config.toml
experts_per_token = 2
routed_scale = 1.0
vocab_size = 1024
norm = "rmsnorm"
weight_decay = 0.0
warmup_steps = 368
seq_len = 1024
steps = 4149
Below are experts of layer 10 (counted from 0) of a mixture-of-experts language model. Rows are named router (the router's row for the expert), gate (a neuron's input weights, with its number), up (a neuron's input weights, with its number) and show model dimensions 64-127. Each number is 128 + 24 x the weight over its row's rms, rounded and kept within 0 to 255. Numbers have three digits each.
Before each expert's rows: a language model's description of what the expert responds to. This comes from a sample of Wikipedia text that the model never trained on.

# expert 11
What it handles: R/cl/gr word starts. Word-initial pieces like r, R, cl, gr, comp, as in round, graduated, Roman, school, record.
router:184117090130101151151106127129112117115156149129122139105135156135074152162146124120164164176127147108105083142095111167151103122111159150124111158172118123102150119129126124118152077149140093
gate0:124128165109095106113103139087130110104133074098125154125128122155141135154161106149123164114107136114103131121139080108116159121113143130089091086139097108136129124118124092105098122100140136
up0:121100089152130095120136164140095161104089137144143142149121056098139134121096165076103080152162127130114126136124109111131123166141130100128124177119159123116145132117154113136111146115111119
gate1:128123092157137162110082138168145057114170136178129128174145156118142108137144110075106157126168120167118145140138120120122127152098104141123109066143084115126132133115135164111114097160140145
up1:114130119160113108180121145134158155139129147168136104139118142117105113127131157137086120184187158159108132126098107125112107082076131139159130164108133114135104157085153110074147072136156127
gate2:174138075101127083119133139163125161135133109153152151119129141091125167151173149124121095120146200149147113124152135123125137129080117154151122140114110137113144145110136134099156122138131165
up2:148158118117149104149162124125150163133106152094138146140147111116138129136080124148109082162087134138125134134137116122106097120107102148135108146151100140120147165085152105123127105113141104
gate3:157138132131075140182125150157132107104145192090128138131140094109144102153116142088130109181066155124179119131146123139160089145137110095131110144143102142097120128131102139093141119150124109
up3:147138122133151155117146141118111102124127094101156136164064151077124132110148121117099126147162112108128095124108079167165157111116149124113083167119151183114079109123136151088112132141103102
gate4:161149137197160112114140129137089076106138135137136129124160163141139160169126124114146164117136121122106135124118121166145154115128143137140070138201091085170152153129127121118143108118160096
up4:138168171153137106136158100090162115134151150132118142150155090114106147147156131126136104152153146094163102114124140101109133110072145119175137117100144065128129159076144117118163127133107130
gate5:128145104109093098153112105119150104122106143120173123161147128078096115090145135110143146119128148133126092120117157109146079156136135118147096122151114153121124132154185118130094129118179112
up5:137150127163147176143138106132119128106142131129159101173141124118100157144116140125169151149092122143122135151142163116121108131143148173094120128162139121122109138102160120099118147133135117
gate6:140143119142100174112138105100111128107135150117148130153193143127101134108155143131108155121100133124135131137113166129153123123162123092090120124142063113125117144161147145156151141126096121
up6:128137132097132128162121149140138154125142151119110105080110106141159111131120139148162102089119168096123109142143130134080150143114091122139125163162163115132131111147151109150157124103110085
gate7:130146099169120177149083096134160142115126146137146108112122143130121146124158120077162150094159093116156150150135097127160135159125078128156171067115102189144157121117145161137088132111140132
up7:177125137143089139134123135118163110190089166117193144122142113136136127127101143112103104147161144159111116121159105070135126131071110138117143138135096151130153137134110141129121093137118093
gate8:152137156105137096122107142148114126123128143121114156145148132073112132172168121125115120097099109104118097097131145141153132121157123148150125119151089135128139103086097103113148169100153122
up8:090084158153148115166094131145132121135112131141151129148132181103161120144124145107109125126150121112115169133141144108154151117109118104111128139159166143132179126124175143119128132098098144
gate9:133142108090149101131118148117090134126148094130108123113128104109119138105152135145150131130154160087152151143111154146135104129117107111135147106111086117125155098103141155126115131119102107
up9:114128120103146146164134102130146125121148172078130148127117101156137165140127148135160102138155124112119151125133101138146117143147159176122141159131110122116160159101209079125118102102152127
gate10:163081099101126128150163069121133155135157121091129127131138141133127145131152107139176127127186072147127149156114120135117095089123136157102105088126164107149163145097154112105084107133089155
up10:107133154146143137140161109125155153100145100127156126133116159123102139143124126093127180081129087117125106147117143142118133126173116059120112102104069116121158174114160109168141134105098108
gate11:173157121106089143149085109112152151107159143099139118145133129132131111114159136121108118128114130107124123093151150128128137119114161160142135132143118180099139127105117132077124145132092124
up11:122115131164135155132134150104141115125096115157155167192143058092130120122103161111143118143170136127110179118145127159095162130138155136126167132113134115136114148111164111104152132154076117
gate12:148129147132082098129166141172188111119138149107148126127145150127135134132151164119148102112089122129113091083107160091092131141131101135113115131126141165153123078134108116167147161121148122
up12:104143137157096126105103152139143121121154109112120145142119152105142106142112138143130112105133115133118152138095141086081121133184131188143098122100140098152141108104108100126137153134103183
gate13:112150098160098119118123159146171156144134126074156111107115142145067134153172135128104129168145098155138103136103107137062122101104117170166086134134111141131171126123118133151111096114103152
up13:121129163118134116126138149103097118144171106142134132137102139096135148121062119116151141102094162123119131121153139120109147131129084115118153152097098142116115143157118109114146168143134133
gate14:169139113122119123119117124096126154119128111131122136119093120109123151118121112131136089126102097177165119157124153161150149129098138129094117151117139097189141072148125130125084123148176109
up14:134113127115095106149095169131117145168087157100153125143199083113157131150135102125128095126127167124135099095152133110107084143134119132109157142137135113167175106150113132101136168135125180
gate15:131131095109097104150125138123102113141160102107149105153154167133140078149120111103117162095077123105140135129136139124170126146109169119110114131123144125135119143109127146140138111139090141
up15:109145121108141111122181116088117145150120127126203119122133136137172184155110077146140151137120073070160117171121157119157142120146119118086139140092109135123138091153137112139103106137140143
gate16:114066126160133108151113118102175087173112158103112147142152150132135163122128173151162110116090161165101118121142153123098112131151166136148112101127080123131147074122162135155127147132150125
up16:142174165133140133110144142151088098172082128102117129147136102086108140162108172113132121114122084119147152099084162089163148103123101142126112161104112149078125147123145091153105169119157149
gate17:128083119159132154123137113114112142099157100121140110093127103079082125160107120116134176139171157109121118132096110142079131145143134117124122120139136129094139131128104150128133161165078108
up17:050126103115132156160118131147123120172124139136125161159113147127136123133121104107114125085134107154111140122126148082128116105173092167118103117183128185138138087137171129133135162146119162
gate18:140114129119116142157156099128050130103108137107122091108136140100138140120143124144152163142126117135121097116148146127144143097109124137121165108139090139160127108131183117094083105096138115
up18:141138111105135091115133139071173103193102135156132142094121112191168104119067100128105139088126127119126113142166147118128117158152129133130121141063079113118116157131102055121106158125135126
gate19:097134101155126136097152173143124110122158134110141140075164101088144124134145138133147124132103110147143147151127146124151148075113106145134160158148127122140148134072137185152133108159147092
up19:125101117144107132101147100099092147152114130136119112100080163088138118092110132148121133157147118113116119182108139081126147176170092106111130109133129129105125114137140093127108146158139101
gate20:109126135109121133096140156102117097145161086150157082153120101121163113124126113087141123130125146067133147110096153156136096154129127121108157138124131142129133122109101127085134126092152130
up20:095093158125109136092149093102097108133127128123119113110163145155105100128136124109116093126146142103173122118130144159131126165159129125108125121119110107158142086122158077132142136100141137
gate21:112127100199141129140164097096116108108090150098120135190104131115135139146117141153145171126134125117120099155112109115143145114099162122143147128129139100091116133119106133125162124162131095
up21:123124137111123133108187132058162117140093108111159150149118120122127120137089127098118115151179098095114098114110162175140124124131097112118103152167158129138115149086156166121140131118166096
gate22:114138130116072117133167103138138148103102129098069137150096175149115121126158138143133117085108180085122084126128105146128167116187114176148102137125167113132116099139178144083180098139117105
up22:135149092100193078147108153108146125128123083108119120192137139124110103109138117140093139097148112146150112131125149089127116128146116127138090110105128143118079136135120112122117098133089104
gate23:126126122133113120206150078151137097154132106158125114135101169106120131138116124102140093110071127132126125092130131159169118125147133133138114133137094117154181118147096130084125107129133144
up23:168108111133090153132151106084097169144133170072099127155121098087112095113121119125113126101129156106146122110152130103161125155153141107163120106129114135167100120119117130114131112108139109
gate24:126152029078105124142083088106095184131126145153163142147166134144114115139139126086140137134112120108151172124111103157154125163162128125118097150127076125101128114131139139128121136157119115
up24:148153156141113119123164135146138126133177136156164101093116165131110150102170129139117161110114107093143100156128103161077169136114098080177138122091152137120120160093114154133158126142154141
gate25:158103144109123114124147151119151123112133104125115165110167145112100162176163165127134149137131175121118073156124133166102115121113135133103112141115147120137110136092180100161197139112163103
up25:111166127130126154117137131148138108130112105132120132140107162111157101155118152119103153086115087110107100100133143141115106145156142139130107133085069100182173171121104111144124134129148127
gate26:157160155144150142125082133082162099176120126117093091116155132121123121100160126149172125141123144104118108119134120147105106084095105114110159143152150115103106110125124108123115108143165159
up26:111105172072096145087114086155114142173132139138101165123136127144170161096115166123111105116133183156106131100120142163093149119107155134155152095095152138146111112129101185135145133121141143
gate27:146097115135124117149141159146126106135069145109155153109138122113092136129120129113108091129071178130128111093136125145092108152103116128114125115130135148106133127116143149130158115113107127
up27:114100123116128158118151122118116158125139144164105169162103110125143141148135141159159107123089170137125114133177117173113155162174157087124132127135165135123144107089122108120127135115142114
gate28:146139092070148112119089131192120112128106128114124112109137113155087144184110107150124124144107146145190090104122115074156126148134098126131116133109112154119135091106136138098158123113111100
up28:147110148120151099115114110138089126172095119091166141128143098138158150115122114084140107136129121152124114098130116108139095154108148166148107111117160091114189134133076089137098099152091131
gate29:150105111115148105111134143157102140149172125119164104129149124162129102104115104127096112139181168109142128138110113151119102133083141135085182102131164151111157110166163110140092147150123137
up29:101154109123103154150162150109104124128153129150090105134127161103119158107109127178135167124122097159113145125086173110147142117110140113139128123115138124156125127132139151187106113096105137
gate30:140125115122135143113147160155081160125089126139149129140121143095103093111133076155140148150155119120132112129107131128113103113084141173107104137153106116143135110158092133116108126193182113
up30:091141095182159136093095135064120149138135130134119105111141151098133117132166160140120156098126140165105098116158120134111123114119099125121103109118136151114158103087135135143149080096109132
gate31:109111159138148138135120130158142127117150079113100153130115163166087094118139143139132187094135133117143110161169110155147169122081141069122109123130089142131116130122097136144135096105140115
up31:138152156129117131140124156119125192141124144107134138100112121108128135111103159138114139131163157105131121101116136131109142148160125117126124099125144106132148134097125114082154114163132092

# expert 21
What it handles: Prepositions and conjunctions. Function words joining phrases, such as of, and, to, for, with, or, at, plus sentence-ending periods in prose.
router:113120090119094113100120142154150135114130103174119119159137105115127130157133100118095174141106131165154150147155160127134102143152145148075116110134098140130118162161141066102118081090146103
gate0:159138148101098123149081147167129089118157126168156131154112129163078131128117097129108139172072123127137146153147130110105114157188132176126135137102136108141152136116133134127081142141103128
up0:109113137122103109138086103130135147116135152135131130098115111094138126127120080128168146129176151135124097147110133101137141154097137168165099080155133106147148156136133126137138114119110144
gate1:146175135124107129101098106163121124101131142132125107164148115126129097127167121126103130165118089177160119112152102034123157091149138144157103141140125111111101123108102145100169104129132078
up1:143207094154126158088145099164127132145118143153113108137102135126124156083147116091149148119124110165126113108131145091127155111103175162118157158093123123091113111141118132148159111142125073
gate2:139143135095123137153111129079130144147155149145122146125133162111136143077128134148125144094119173143147115100158142171148099160167139097124143136138076171135133112154114132120135130140106128
up2:095089114127157168107160148113178136087121149098131121111100135110143166164099111140149143129161132160103148152125130121144187115109125079118121113167154095156156117114141105152121127128142114
gate3:114132143143130131150132140151156144116128145133130141159100121129098130128153123116103116120124146121130100170107098112101111105123144129117117099123114107137110157109128116162159174107136123
up3:135129133130111131078134153103135117133145146115143117156158176093104123144139120116113096158123123139131149171133109127153103145144061148121144151153152153156178123089076140131128126119123111
gate4:089108124157105103167120135114101164158147106116142095148131158140168097128148139161109134131166149175123156162164084150114123132153115125160132088113124080138103131155176157128097103108135130
up4:082112144133107147141117089104103159110110099128139108102130114086114151121125129157157154063071111107134115140114075206116156129107123128103146129134133110140139155145119138176126149143148151
gate5:125124075139113136146105139092143112120157173153098090153124149121173138156088129150165119132127148199141127119174151131117115122112121144131122161097113062125168126128090141110150130147155143
up5:137175110135112172116154163111129136149103129172127171103116152112128111105103148139078134140130156159095107099152103169099160129128169163148157125125176134127120144144128082165141121110126100
gate6:138143151123107162081149067133135144118130188140131143170103156123152140166119135103146110098118087179114104116112104129122098146144136148126141133166155136098090136082127090103148123146136130
up6:135121154129156137124145128142143122157105145093128094198081103130143116140122129113142111165141133157118116147147126132160103129091127119129125187133141092160114112136101111154184113112156164
gate7:106180132142125135145149076170118136190130163128083131174111113082125168123066117099152151147126130124134114087108137140179122117153166101117143120157097114132074120136108118120084127116149163
up7:137148168068127181146110145111134116153071113096114125100115201123112150111139147095139127129110108129138097101152113137125106113109123127058132140091130154114129122124087125116145136128128134
gate8:188177112134134128154141091115101133103096076162097149144145117129122083148115106090106149118106151127148133110154132112108128150165115141125132127161070134106100107112146132143136121107120123
up8:104111111125113126145134143157111155148141116182101059129169099153132129119137147132115148099091133138112129143105147147130108128131084113150135140145151146110150135159136126094154094120152114
gate9:111146157114131131157159192083143130094127102141163145097103144090097134151126176142128145143121153130110155137154120124136144125131128119137115149115149142132162128158127071124147119108137109
up9:146182138152137135116098142146142083122129141130136142141165105114103135104106101135139134131123149102120099137115126168099134156126148103148179127058127113136080128112187118114090127137148115
gate10:105150127097151151129165137138144094134133135145140112127127108114121150116172179125089156180125166091108126147123154099141152160131130120096126135133158061133136117144153119117142099122147112
up10:125061135128150163137136125128115181127119138097063139137142112147139129148115135150161144108147132133140114140143100147150089120167124088114109128114098128120171119107134171145148158147123176
gate11:163122154114164130138164146141132101122110119159123128150125126127078082106099102109102103131113149162169129100122179105111128132160124130132129099135118092144116074111062140126107140135099091
up11:115152122123134158125099138131110147105070099094109146142130175103113144150084112138135104121142115129131091135145081126101146137127162148126126142147166109119127097125117149136168166151188132
gate12:097104108163098149146120119118124152117118130157109093085103154151142116177116114102142107136112135144157154115120147136137087131153125106131092133123109135136199113121136150104132103152088169
up12:137124167114106114118133164138121114172090157117131161139081108117103166129146129150101111114100117131161095116135144119110095152139101152183115145077141158137108107131052114100119152164139158
gate13:126107127132128155120123154137154104116107127090142198140093092099153136106094090118083131128106120147148093115125139102116113122070156129125167133088079121106082141139143131133176101128151101
up13:105140127117086138081100095116140085108131138134132184143141165155138109137075109074151164116138131097135121197091092116153144142158124139148150149100145129152140130129150119115146155110083129
gate14:166133116128117126108158124114092157172126121099132168163110134122122084083142114094205139118136142101150119133097116120116143101139167131122118128143109150115146145175149107131085151121112154
up14:122124092139158122195140101104129103151085132098106108136142163117131132122112119118133165101162099135123105131167097194094109148096122095144107170087151154123144106140137166120140128135111145
gate15:134106096155105101094093137133092134144146127140120115171132103116139120145133122099122162148089147135132148170132152057131156105184128139147139124115133140134129111121162102155124141095103122
up15:161116124104157097123131131140102071110121146133121070119118105125106134105100135132125148147104119180123108094113109122114096096148094101116143119185118161124185142098105153142111152117083179
gate16:140129099123111142146087141142114125086146088092147101157144156095099123178133120118152099097121123118125119154168154149129119121142088125139161111136104097122157130133171130172085129164145087
up16:119141109124118097118147086102127133117121134096121118142097094132114110112093111100131106089123131145129127123122137121078089123133137150152132141146079107174154133155104150141113143118092137
gate17:134157113151098173182136131135149088119140124105152147142114124102096105124100131138129157133119133123140109147159136134146142165174112119132134125045089127087112141115129117109127125157136121
up17:131146127115115120132135152111103134167099152141104098099125111130161109116156108109104113168068113154106128109116105102127094107147153126092115156141160113137132134125093136119144114146102159
gate18:102110126130161125146144142137132100117105150124143169189117135123116152113128102153167155137104139137140136120148114134144112133125136140151110157139111109129129128113113080188105147134175151
up18:116136146150138089105124127152131144126120124112119073114133110138107124162132115158075145116121103163155160129148194134097174092154132115093156125106141163129111112139138172135140156103136126
gate19:168184116113173112112160110086119099072168130141159103045105129118105148100110142150101140098106139112139119090136125167110159103143055092112139118157101118125118131071139112127099103108154142
up19:171135135182138096114130150132107077128117165129099182091155127123158133134114140128125113112115156141123120138162108124161102097110132148136157117131148115132152161130124098101153130099098143
gate20:155108144135184154135128126141177113166110078131126153126112129082159165133072142130145106136088132111119132118203147171134091133122131092093167092113132125125160149109127116139128089099108130
up20:128096145171172125099116152171120147147126103145089067109086063132172144140140126139146123118112142126116156128113171149143108116109076158131154097133137150127120144137142099100134120159156123
gate21:150115139103092163134133140148140155180075140141098159124117143099128120144118148086162133134144149121109133113167081115152136098138128106125111132144141134089091125131162132160110148122083111
up21:137165137177133102107101165137162108109136172143108119140125109134101109134137123156070116118090107170115118148143119159102114156134144141112154079108078171170137104167135159126127136129096107
gate22:098141144134191090120107091126118132139107150144143109170173135110102148085174130117114077135122100109106140124106168140142118151134127165123129147136136166111120133144074143084152087082100154
up22:142187129103135111091166100131132127094133164129131108116099109147110140139120165150101207125133104115153145091166162170102163131132168158133175156118144127128091110084168145146127109105134112
gate23:154130117135147134150172110141090121122151121174121115092120130173067144118117123133075116149107129115135143087101149157137148148155093118095152100107128101112155158123110129126131098114136189
up23:124094097148150116121088161106167087138139140133107094130101091081119133148108111108156158148115154093133123170135132103184111157146137091112106112126114145107137130132146150129127153124095116
gate24:108088114197140113145167105129139155123122191129099134128115130134112119125123135162116119137079120142113100107176136109121127093126106124142110121140142105144154104099151114148123083086118133
up24:087152138152126103131144134168114141116129141152081126098104114140110113125141131154115121169114113105127106111093145095115112142136180141173108090120122075108113126135133140099106122096118092
gate25:134116106133122096154102125154102148149147108096123140145116160134094137094128163134178119143096115140136122138111098167125061114097119105095166156120112165106127142099153164135151127134107126
up25:121126183142135158106129113140103124162107098141137109124128090118111119115115141094136132113138147121153119142175149165112144142090109119144141107115173131139100077159159158142098139077146114
gate26:100174123124118128141186155150151143130138131130131101085107126146138162103187193133131133131128096110121129137104140130120104131129104128093164152134149130132147139108118112110087164118130085
up26:174165135131176160114124153149108118074101114129112142107140106119108155099105141120139142168102110101115130154153144107136129138127130137089157107101142105115187130068130109107127110123158116
gate27:108130181133132135135148165153129155118118095098091099157106096084086137133145123080101112159114156112131110126093147106123110144125096113125125144137170139139146120123117149122150155127141107
up27:135103144132127143112087136133156124152141105132123129077110121119189149149138122149126157151081164129097165190143143106149133096129148125183122105128153116095142126136086119127128128158137079
gate28:106149099143133149139176131133129131097098093153139114148136125078150142146164128154152136145136139092090125117152142129171113123137117127100123117126156148119161097132155139097123153105115089
up28:112191095173097099155111118173133105108123095132149146118146148115128094092130117124106146129168138147120111119104146156116184157111066088090139146147116090138107132144132134168106128119111153
gate29:120100146159141123155126139141104126115123120098112078095111134095132140134116116139132092090119154130142122147065141085098137113129099128109139132132141139127171121142115170120112112186096091
up29:160122118107095135102122148121126137161107137152156154128149111142161099148113133138109138143093117124131137158209112131151082135133129144115078155144086137147112114110128104149137141088099114
gate30:165088120096111127155132100128137108125109121090146143142119102084146132153138142125138128102108124113129129120145140174128089177132113147108105126122054170127141096097128129107139118129119119
up30:102149107160105085114144177142071146118133130128129129089118114141102130104147124117113075101121117104131122121078097111115133140112119151148122129171141117179116129111101163128081132103099133
gate31:134171159143106096151140143157139094126161130147129113128142129118141145104178148097105130136092151132128127076129167144101136158111182073118169129113106173117163130097138121139149132094188141
up31:149114137092129112156138134149096149180116129134136141154155088111116157134135129146128145150147177118117134130066130136115122096122133133084196157139165136097103113079149108146155126111130132

# expert 0
What it handles: Clause-ending commas. Commas, closing parentheses, semicolons and quotes ending a phrase, often after a year, before when, and or but.
router:112095101094108115156160138116125152090136119132143132100131098134128123122128137099084151121117140105125118167099137094123156113129120096142127101116124174129149140122170126127139160112088124
gate0:116150099128111172111080116102118159149101131124150125131113180091141157108114113134142154125163144128110144104152113113119143148137125132123102135092121145112111108084097154149136125168098115
up0:106117165137116173114133143156120127140112139171127101110078157162127140116138148132087121181130109118134130128119161153150113162159132132154145132098158143140119153099102128103177101083089121
gate1:098159119121113161182110172108139101152100126101122110156099140147116112086124137119146175191165102124171135117125157137129129109121129088125096161141144152152072126115090125174114120141142127
up1:156154113167153098168158097126123078118133125115082165129106154113117134146139102128100108095104103166131107114138153144090192130141123137126142132149134123132153094150070103112136136150087115
gate2:113162135106109203083126111117113139160129081136126109124144151131168106137121137096132163146114119106151121112156151102149109141132162151139165101159083156162155122165112105154144115096111142
up2:140112127072133110125160144114129113104097160134080142087122139159145085110089135151144111095121150124125098130102099146117123078116136115105141103116153127126092131175120102140126132100111147
gate3:160104203134080114105141099123126115096150068141136099106127131089131131133145154125095123109129148118120143098184169143137093121163111131127172097168103156093149138141189123082116151099126121
up3:085136123163159142114155153116134147098117142102132100124168154119136123160108135131112135108097111154166141120089124146115109130147117161165145138095101125150139137099107207122107107120178148
gate4:162169147135100123157091088108122109137124116120165112136117129117091081149110155131152127141153137144103150131110098122049157140092098121142116114126111137162105144163174134141081160155128163
up4:180086152154150106125106147179134138107128081142176122144110104102120119156120134110133116166110189124120127146130132080096124136128122099178137134122124102119128101135154124132109165088109097
gate5:135146117174122151175164139090112115084133112129105102157096116143137105155145136117138118113083173144139150137154145154130133108167152133135111114102145094107120154099170094139115142102134097
up5:152163132093187150097122147150085154119107161137137136122111134107098144103133100147143115173167147147109155170119110061116126092117128161130121152160150126140145121147119133136125133076108081
gate6:100167081130140117084120158091128142105129137128128107130108099134116123095112145104082126131104125143146116111120165106133188167176130128132126157139118140146107141125115100116141169143190139
up6:107099145132124132095153159120138168117116112154132170103113154170166094116123133093118112163121142115114099101127115111123111118096128131096093165099086122108149131152168095132132168105158122
gate7:112125114127097138118116145130170112112120160120149080074126114138126136131126149141129103116113156135135146148145164194102113096109094116112115148138149111206138118123133098101154116124075122
up7:093112132135160125144141106132126148131133094097168108123112108102155100096129120137115152122187112129128149111125138154138147087130109132114099131149139117088130182068157142072155068149132122
gate8:125055141173124100123146151135133147098109124116136098125161134094167130143138177171112147149106138128143144150102087118156108070100098096118112108155163154107131122131109114160161075104107127
up8:111106138119171149142154134106146145149131152120127136120139087113154124116147131163181143082164099120092111144128102108115126092129148114103065122083130115124139103114108086083098119111140126
gate9:128135110128077132068104144113104126129122125136147160124122159149172141103125114126120106127114135149139137108121123114156157145133130094148121102119104125102086104140130086120102139138176113
up9:149150165144155108114129128129142161150155135110103118102135078134103128123154110144115113146086135121146114149089101096098128094183166137152154093129110179097100105108126124131118125108078156
gate10:110095094163102059157152147158129155133130095161114125107105157092129120142142129092146146120140131129116127135069130109114118123115093112098143111168122139076129148116180084129140122149115135
up10:117098081098151128147118134110165121136151110144118115080095147150108113098126113087122079104127142113102133083150178130079130122161165123132124137161141157111157106134168146127189164145131109
gate11:099138100100154105111133117130114126113122109093094134117153146163115152150110146147167113114124133140140106152087109132093125047082158155099124137135126116134169128151182106138143103133149144
up11:121135140153152140179142105139143105124104090125094122100113135125133126116142134119122103108126140132106122130130200110103117120146138118178098150096150155142136107157158101110154125076147095
gate12:131100170105134127153169085154157114148122148128195118126158083120143094137122121130134113148200132151140152126121140126126145083101139110120106138096098094120117132146123164127131142157108127
up12:164123150113113120085103134152138166142154119171142111111179085134102135115129119084099129145141146115137123182127146095120120096186125127141142109161085119085097131139153129165143125123124105
gate13:114133137122086110131112180146106119126140176106104155118134154143136149077141097145150167131163152151150119130107130077114145104165138100143123119093153110125101127119144179143111132125123092
up13:111159120157112119099143168147173112125098114134190151120105134092121166095125098133137141152128124145153125135170163130136175121126123136142131167101145085114067108130146148126119149108181072
gate14:112141152135142099148117105101148136101155165140144110116130146124113106133186143156091138110153131140116081124107122132134167137154091102142103123124123146075130169163146098113095106166102098
up14:161141103111193121118137106116131132131105122122177139106146120070116145158153141152172172146155095135107125148101118172138146117130181131124154142157122158119165140130112082160150161112156166
gate15:083133119106118128146163089150122136128190078098164064098127120112139127128132179149140139127141142089108179098154103127130169110119123089121124148115141128102141166104120083129109127141077130
up15:105159134138139118132156112140151078184145137162128113145178109110118214131109182131085111151131191128095137155107134116152167176123123151170179133096157149136087140105144132109137108149163152
gate16:155132173106152124111127139117147094137131125169172122089123145113094086108179184118122137124122107097113149121140127149135125105123153111101108117169103139119156173100147090118112128089167133
up16:092121116149051122146113168108119111151108114107113145153164123162155154171136105139161120137164173144143148154145081124130130124087116127100131165149154123140136103158136150135129101160102126
gate17:146096129123098142117118166184154103113139125115123120100168119121111135165119156108128121094152142122115148096099099145159146071175109100105104137149124131149144128167113150160100117175111155
up17:152125129152142112107118143129136092122128125117149118150128132106157097180096148124126169154112154097139114176121127118112118104132116081146150127137142118147127116149135158130096149083145166
gate18:095132100069165160112156098127131114140141129127122157096140154097131130126140120149152119117169109125122130155105092115161116102131114132112086125101125165103157177108188142137117137127031117
up18:146134166101144151125132093113134107143140135089160099120113141131141104120138128099172129128169091069142148094136106156087099107074133166151114124115154104102112137098120191113136118168131179
gate19:159081105070127123103130092099160148111121155164099111140162131135131154141089119145115133133142132090124142127125116163171138132146104099169116124161153101142075152107161159098127119089138147
up19:140134140100126117130150156113151134157106103148104156146128113183139123114153145118196159133129147162125086175164110146134106123158159095117123167140126096154149156131113075123136111079095076
gate20:095084137134127110139139100078124147151105083109121116132153081112137106204128120097151134129147129139126150158135081129105122094090130113158118110149159111118154142118166128110170114128102110
up20:114112111165164094171167150170163143123170118124164115111117146123155134114134145116072127159172138106117142119085116104109197199161091113151122138106109138136128130114154128110132106159087105
gate21:111183149171131142143132141166105104092122092133171137160136186122103131135144154104139117118170151143132129142113108134136143138130131134143107118120143126137084126155120088122115124188105123
up21:148101086045135118134106113104144134156152186107150157085105118137124130092104097142152151143156118135137109147152135117104100096125125160137148136118123139129149140108121142104144113094151165
gate22:119114091162125124108135139100141164111124127138101125165129129117168113139126134118121135133169116105169159152190186146159114140151162124141124143113108099150107109141165118137140104089145140
up22:124095173130121129173158150144134174111149128144136112119133130093112203121149128154113114155114159152132142165124138118112125147156126132105169121097141159097131142140172168099156113119124135
gate23:101185104172108122136130151140152127127160123131128110111097145113122156070140104136115109189136161143127156143140166136117146163087139141090176143105141134129115134122157092137144128109187091
up23:138166136112092117099109139169148075125098110135137152171116111117118160096157089138084163189135134137128119117144110105100115131140111128134139144126126121118109114099116102137134132157168119
gate24:112115173126139122146128139120094163108075115104161164151122113075149174112123106135106175130135113138100121142132108121129112138115108131147147158129138156171154155140097165101192139133124117
up24:096131161136149114136114145123082131168099152097109113123156079092150142084100128159156115133093107137127121114140141120114091139099169113135192121113162142112120130119095199101165092122117154
gate25:132132162144136098141160121142121120136108077151130153090152106142102183145175144136164141117115129166093118175129104130076120095124139132116152116135117149115140135058144108152148142085101093
up25:139120130129159127068105143129178124125172107110145121129139093124168100127109123122094108108112122126156083103093091124161131118178138108146163099105089186126149173116079140146109152162144121
gate26:131163123152077142145116154124126135136170161145140135107071177132100134104115110126128160123183146114118111141110102143130162154097056119124133142109175104131119140151131150105118124133182123
up26:149140143120104126084140095129131125114134134141139095146160113092146164122140131140127129148127110136116162110123095156128125107129140125126082152149116087155148144108151171124136139148185106
gate27:162144151133132121178130129145141126089113129124134128093128108133110107158101149163086144129158136095137128142158104101155168125169091099164144126114098119140113101181153100120117125130102136
up27:114109145110073128123084115157146125160124144085129133151133110146110135151106133124123168119161144082142146113147142133152123107151150165102133110097149150126117111131100127127102096139159109
gate28:118125116126122116107166075170143126160133091115061120148145109142105162122151088180147144080119145151124086154155137104130118122163168170124130112116149133116139110123116118101124169154123115
up28:155114168098108108080120152157113066153124138073117107147099129138147136117086128102133126139136163125122150120101113118136083136153161142092122133138141112141112149160113133136124103149101167
gate29:178156106124160143124110113133126078118129101155163116097164134122084111108160147135122127124121118121115161126123165121103111132104133124148177110176109152108122122126148126097102153133198122
up29:114142133121098138120114111123099159138117142075127154146182134121123097135148129108110125088168074149148142136139102153129137156096113165083121141127133145169132090157125151170140165144108131
gate30:101114158141115150131142160090109172116111074117100151121136141137110097117102112088152105086140150152133128179084132123156124137162157129124103149104072145137104145134145141145149156155109142
up30:123117129125131102135143105133151121130143063140171143113150075104121124155152176118141112089078126121119154118142126092169100130144107151128117136154084117089173143109164123080129143100114114
gate31:105101120112114099162096115120129141114090160149134109137095144168109130117130116105141134157154158094142136132153091114163070060111097145129075161186132142126163128128117125124166149131127115
up31:166133133143137133127134144173105102173109120128077116187163107146143138126122108132139137078157137155175118115134165117120128130154119138132155119110112100156104102123151159083110070140101155